{
  "n_layer": 14,
  "d_model": 160,
  "n_experts": 48,
  "experts_per_token": 1,
  "d_expert": 240,
  "d_shared_expert": 0,
  "activation": "reglu",
  "moe_layers": [1, 2, 3, 4, 5, 6, 7, 8, 9, 10, 11, 12, 13],
  "router_score": "sigmoid",
  "normalize_top_k": false,
  "routed_scale": 1.0,
  "balance_loss": 0.00219,
  "balance_bias": false,
  "init_std_router": 0.0155,
  "lr_router": 0.00232,
  "vocab_size": 12533,
  "norm": "rmsnorm",
  "norm_eps": 1e-06,
  "tie_embeddings": false,
  "optimizer": "soap_variant",
  "lr": 0.00578,
  "beta1": 0.95,
  "beta2": 0.99,
  "batch_tokens": [65536, 131072],
  "seq_len": 1024,
  "train_tokens": 479500000,
  "steps": 4906,
  "dataset": "wikipedia_en"
}
Below are experts of layer 6 (counted from 0) of a mixture-of-experts language model. Rows are named router (the router's row for the expert), down (a neuron's output weights, with its number) and show model dimensions 0-159. Each number is 128 + 32 x the weight over its row's rms, rounded and kept within 0 to 255. Numbers have three digits each.
After each expert's rows: "comes before" lists some tokens at least twice as common just after its tokens as in all text. This comes from a sample of Wikipedia text that the model never trained on. Tokens count by the router's weight.

# expert 8
router:133207104120169076161088093120094112134068124100140091107212114120118158134102076108077127106147119157148170133138122118086119128129083094164122138099143137113193166095152136111125149121204072138122134175114113125169173055081167167140154153124126144150105159164138158127113121147142159107121153176184097115116167127101170147126077127088172117175158133141162139179138092119119128154172144154139157134161224126098133125083109133120100121117170141091155078228104138185165148100146174
down0:143095098076122124140184143119114100176085167158129193150172112071165125105144118093163097153156099182154156097174172131148132100093159086070160119164107091138101121157094099146129149092166168105128087128093051129086122123070121104110095171137138120060124120119205095085116123117181147156079103091132130115137132105182195160120134062154085144066123109155086102110144144138115151150199141079144117166190188127140133155139170112158119156119094119120091152133166104081156165132136116
down1:093172116135142128182185141107088151160093191114129124139161133137167133151158104034137081077160128187098140109090126161109135147131113126170140092168130170096115117125170132162092115137137157101160124121104109127095157136100158116104166089100132118145107172158096150102106139107121089203117184124183072080079127126133094143174167115144077126145078145108173129140112066158141047076105134130146139120222126121154143115139043133190138090083104164174132144134114060111098139142125131
comes before: " The", " He", " In", " It", " This", " She"

# expert 11
router:136144119110125125136109129147113092152115108089141078087185126027099165140150146081094095076138145115137107167135128144096187118105140110114106142044132134128164147120118054101208176101179105108128173158100108164149171122069130134165112137123091178151126135168138101129125143142165108104109105167184108130132161113121124096073083108123105103143144069120093131152123093127159101171153123119181135157121175118093153157140087067180159112152214133125179073144128088140141197103087176
down0:102114084121128153151157091160196100140120164117142191146170153119116076087108159085155114096105133137101127142190086175116147141154169115109086147092142146065062185135091163150072086123106128158091111185114116090160139101100123107120112099130144114121165096145104144083110146122105205126134122144152073136118146151092114178182161140147056150099123072154060132153165125092178088124180113139184076071157106141137136188142114094147126111182137159107123150141088139140114207143080120
down1:173128159136152071140132132146120163130176121153121139138109096118124101140182068168069141114091151123123152113111116110111109090192204116106103158086134161131113142103148150102173127141111119104077115122130078142114160108142087163097108125142152131112083133034132111147178121153143121143106128147163142132159102145145076182027102039076126094134168065109185124075119116130075173178135169181091144175106134160094117145140147126128159155140151128138132148123147075067157127202125182
comes before: "==", "The", "===", "In", "=", "S"

# expert 45
router:158122144118184083114061094115084168156153118088136124106158084152130119121093148078103133113132160171157188132163135110155177107168104105080162180099166123154158135120116128093160138146109064166069122197151103110148165110100157152166119150099168147128119153146133125074163106127130160110102133107127081099118184109087151075148073195125162162197111129192136153144118137132119120187151147137148097187143159153134118155065063126163115098063154144128133064186133074147115164164142119
down0:106111086131142099123087134141135151098148142111032165126155150130106150123150059105148140124168141133059083135169167095170098150135169098108074140177121153145167199147118117112114177101118173053120153116133129129135189169088100068185110148160111142130159156089131137074162149158141183125140144186115112129135141106127092086203091079141127148118093051134091133092111140151149072151107112160161141172177126117113131121186144165066104110091056140101134134107166138149102100123107160
down1:178184138156087147068131117091155142129074153099124135216088104134180085103119108130120127124089118066113164134170127104115197097128115107118112159222161106130119055151148085151131142111164130069143148109145123087135123123125150153123110134163129162144159171098085158090104123148208111141126156097139139196129138169191161095074126132163122090115055088082183132114135129071123137096093103055092152104155097121153139114092163137154176163102138106149111144124134191121084122135130138
comes before: " ", " of", " One", " II", " A", "'s"

# expert 25
router:111154097131162135088061096161143112098105146123138099096182142152137112190107119099078111131137124143175142180149126139122175141148117122114088135016135142126109110122140123118124183100100124133137140175062158136130097140130128138186102117120124160105133147185123140124099120141155100110107178150171087075101186153131126096054084160089110077185098130123108127116116123104129121255139155122182175087109120153096105118060084102159183145114104112146128127136134117119154165093124137
down0:101196146106162082097198131101091142134090138175051153093127101102087126147090126113205119168134154076170155094093152152097140146117051122120147120111115132255208064116157152123128165128185108130098118110159101152156111105104119116156117157126103108123140145114112137163101077150062146098103154078042124104112123127125160120186138137114132157122191154189102106147125125174130124145083125120131117081129149107176117106112126179134126152155160124130133126102166107106149117163111092
down1:141153078101172094164138124154152147119103100131149065093127133091138112161090103206159089095088085155142119146125121125042150119139157059130109126163113147108099147133115155147171197102096151120190156156137146098116142131116047182161137178091135118168115126182116125109148158142077126077126178123180078136143146167097140047145112201110105099091097102121113172113139149135128182114094162198087099097198102150130134125138136081140148128115090153099162083153110158131122085101154140
comes before: " |", ";", " |\n", ")\n", "\n", ":"

# expert 26
router:194126134124193144171053165120129113153144144122179109123168098144159141090134111099142084131156102173156121098087095066151145185139075104108088178074112133111150172109099169108120182149111117133143139147070093100089123130124154124134107179127113196100111153132191101152168093072161147140123159130184108143110186116106145134153085116083125069131094096122128170111123081070118136164148178117154120139137149196124095131050130081155196130065171146099125152160135123180112124145120109
down0:175173108132100175150168076166119072105100152126159162150117137168192054100169088118169094168118148121142136127148151118115117172112146141076122160121143128061121150128075194173127100179128088190164107087082166083150145190116130120112136071136174132076152095078176156142108131133118157153097093137125087149107179163098111104097185126107139115097092127104100136095148171127170101094140082121157160132116131163154065106138162085109175147101114057053090124138147152121134141131105158
down1:158124123178191103094133096064112097132082153082101101129150057124108087184145170076108141132129096118116087141124122118127185154160193119163096173179163134146089093124201113134125157139079097120150144085142101100113110124156161157151136127150149181119149157129104183146145069170108100113132140141181112139147080122136103145104066171095137076083131151151122123109225075126139126144182164097092094125121153119138171123163110097134117139054131136109161177144084133163093061103171107
comes before: ",", " he", " the", " it", " she", " they"

# expert 35
router:181150106105180115120126156106120105135050130100109168163116071118142131125096100101033107075112078163151130118120098127116109153140102112118118166088089168127184131065117141148126176069146081187134103183164171171097100101129108130139115105162193135129033151186127121131133123112153107069137143145114092144081167132123137130121084120078127133151090126140124108101109099125156114159188125105179146142161150090138135139093065069155111068103160159135087144194150100127143173084108159
down0:185137131200109089106167135037113075111146131156122058095114128135105119139116093130193162125120085133136099118199105151149090137119074106086116099110129149173189151150158083073141093191191138112199154104145148081061102188095117111101135126107149142171146104154158171137141109150147100144091142145124097153153134114135064107168126158106126136110118145186137085109147141151159146080157104108145122163131223115110102091101160179152151132131107093134118155078147111119094127073097141
down1:120129098122199167096097121093131169130108173187129177128120115155056132104086066122093144160162113149080125149148116084127165084096075144127142154135146146110096089109139106087095150095215179155138172183088206139150117186121129119164133108169107069098080123108166118158174143147148148136106131114071182114110097158152097069124130105147108082125091063138114102136166098130100154127140080175168148106109106110148133094116161154088108152200155135163147162108143138162115139138112056
comes before: " and", " but", " which", " including", " with", " who"

# expert 12
router:104123150183151129156041102163095158093115147130148087120165104116112074131133166114119152111130118182139129127110134172147122160102094100132140174081143091138183122072068175111198113145123117131125133150109121186117102084148107081175120144111125151095085115188088113125113110129123186074132157139163048048123149121142097123027143119080152045169125144153134108118142104108104140150175168112172132145179170130100145106115118151149112125145223132139109116150119106115123154066143151
down0:139143183168078150061070160145142114150148165109115159052106158194134176202184133115089159081082208172120128093112107057116147125173166007155131121116130133083128121137152141108135061155128140119145103178100178127120116107097120129136110149066126112111121109103176162119060144084108157103168134119139070140156135100150160112145138121125095105112176103195157108134175113129122138124081148112161125125142090154107128120083153125111110154121158139160100113116146091112117184156134138
down1:127088060092137128123102152158144158130175114123112058105161142187132085097125137169092110108164128139076144115068171130103169137103122120114109128117126179044161126139154146164132122127117055130133167128130132141158098128168132167141167177085083146128156131091134166079101106127166147117086071156213173092108162156171141132200118098136168076101103134093113169131165086116128133133149118164128181137126177101049083132130187148114071160169125116107066155116136060123157114147123113
comes before: ".", "–", ",", " |", "°", ";"

# expert 19
router:144115143086187120155056113098131083093065119088191125086149114063087140103131154066070143139119134144132149147173112161147170123124049083129121145085093148155112132124108083144156162078136103127116116141078125161160144118145145100133111140094116181129109194146160132154142092112115170159111138124143067134131174084117128130093127138054143130173149120098187131132135109121160149180158125079190134112150156156141090102085108060146125095097213114088115088172146150198124181109115119
down0:131063130092101115138114127110145117132136106176121104110114112158078144104133159128177117100100143095206127103096142086129096112116152197128138155125145149078166162148082114111152062154142167096116139060203128108148065124152141152124095112105113118105128150115123107124103116128151133066168119106125208191157119160194113102226127149135137127138217129083112145124121142099099123127105102162084203126120087166141146150117132097046173122163166145092064102136174128109166102140161112
down1:149165094092168146078118166127181098109116098106176100118083080120141116125101159145121152149132097043173097140160140085072105092076090112203115150102122151126117117144156126156161147210139146184111169117143145166146124143077055135130134142096205098188143147115191078101138095208180114148087109121189153160114132151144133166116109112119083109109125082107101142132097112089105167103165133127153184081136104141106175106116101180139099135161114131079098171134095122104136135087137152
comes before: "20", "2", "19", "1", "18", " by"

# expert 33
router:117132141109214095168054138116124133153129153099158128118132085117146145116091167092060151102172123126157174127145106132079151148201081094104133129055127128168143164166137122141153199104129126170112158153092087167142128082163113125139117114097137175114130109183149093073134091113133144135116147119117115129126113085138192131048087167110141124156079121113157103144135127129173163213106188164168115114147118108147121104079094115153135075102201177142102130213119079152122161147116098
down0:077146069114145148125162121122142140139101068130099157120109135178167072165138089144123067131113095130152111174085121132145105160112146170120062210163136117095102090128149150130175118118097058138153111076078113156127159125145112153165118113104183149104135153168071058193130113178098125105165129124150129090042070159123141191156097097102082087149125176135160109116061128141120122165104122134135130135126104119171138149115106121121191136149046194170146178144141118160143149137154126
down1:076120139105071093164116132147175139143114077131151145123214194129139158100152136086136164113151124093192171137094046171124150079113116073144123129081087137133127144117130024088174144107155092166116101120109144169150128170114143167123102190121103050145142117091091114106135074127113138144190154091088173121115127109147152141195138073131099102144168152122138125122155148107150176148108099112100177165179112112147113181102136109145121145099149143110134068153104152080151150110165075
comes before: "0", "1", "2", "3", " |\n", " |"

# expert 47
router:135166101094135139219110145107145116178079120160135115102185119149092082159164141083108089102128120142172139075099125116082139174143128147107100113074130108105114177161103131107186130103145046134034141128053120113079094082133169137163141069097167187135137160117092112143125143079110148103179190134202125159129128126136127156091079122087167116145105118111173148131082146119111114168126151127122180111140187127160121099097076160133102096160182140112112148159161107155085170132109135
down0:215148191134138109105076075034178153177166143151126157127180081128087096135140160108136125092168094164100150118124115102129095092109137144153135164117128168123119144190151149093165119178140134151148145166125136174148136066161084100134097139150145117165191166115123068115117144113070095106128125125096179126115201082082143158157111081126109103107128188093151102110118124150133116111143129124081124131124141173100109101137142126132148090072158157066112155190137098039122131099068153
down1:161072073155137093139161139164125114097114132109163108077137164176134114112101152127130152115142098156104099082132119161149147134128147105193181152155140118152195081138147176166121142163152172168077166115211099141073184129114105082135132176158207151094174099103091119163139117076154151137122141079203095133117122108087110082121120112111108132074120091108091100116158104138129083125166137096111123083151145125117129166120131117101163034131147191113117104151096108149180065125148063
comes before: "%", "–", " season", "s", " century", " of"

# expert 46
router:141137111124167076182116153140106104141104096119132128131174132094162115129143141111076111148177113102147084111140095142146203145118101123112080125053108096137130175108130125121128128130143076120104155108088141178128141090152099151203055143101148182128091185154121142138136115129108182130154117147132116142095175095097121136101142195109160115165157050152122096163095088134103134191137147089155130147138192176129097051086100084158150100102229124122091086180160125158119189107106098
down0:109110074073113173155137144119153114126157170129125120103169143120138125112141151136091114140134175090184174177171149197079172078144166107102104151149109130115133085116160099192118162097134209143104122156109158109144111117131087138176129129118152159110159099091145157159108097137083030172063135122133137100132141169137098103119124117140123124084157133148103165102082114137148148051092131051100137146113132092144183166195143033170086125162125102117126108099135073152089175127125153
down1:140166109133129065057185132108136087113086125186196104186103124097153115163128176115136115110109112120099120112119118130083092145126103070115029132177146123173174156142086163110116116157153158157159131157146134113092145135152142127137135074139172100121101207149134151151108088092136072144145093117114115109167067123103109109165071134114117116127108088078139114162145205155091127124088118111119212131133117134122162212167098136175168162139124119136144047141107173111111097162130154
comes before: "20", "19", "18", "17", "16", "09"

# expert 31
router:094153146145127126133074136149092105145134108127146070169129072151105143131148064120104120119124090144111164121135132150131198088154123088148081160087123114154154129139142108043158114073158077136089142131137107135168134109107127158144078136101141131049162159141150123077102105102109148146114140114159081081076131104089184084043097104119141067119137136187109129108125136105096060141104175106160200119158138146186059111078070119154124112102156158143074097136150134167153184168100158
down0:171101087173142147129106119119113140087083185105137115192127148117121137127098147120078158135100123129185146102125126159166097146122160148127073182174147103112111166183052160180078121154145142135071085150127102147106103096139098119147125136160081114185117099163120070093168103159149145131103130113143100151126166146121186084097120096112081099175198161121161099105127092169108126181161136085101168113098185200075185143136203123140087120140101140119077155099091122145083082124094101
down1:158095144139077137153135133086134087144115083139138080148102175090108139132112098149117096113091082119113127135084158117080114089169141113124190126164144132106113152071111113148123147170095096153166194095143133170112148086121165064162151071155108124099077144135157138177104152102074149130118181137087124196124077189158109183196156137161134108057064144182109094077136129113157157118134091194151082117150108158103075130182135135141132138165108145133128078197159115097105164135166143
comes before: "-", "|", "-S", "   ", "-d", "-c"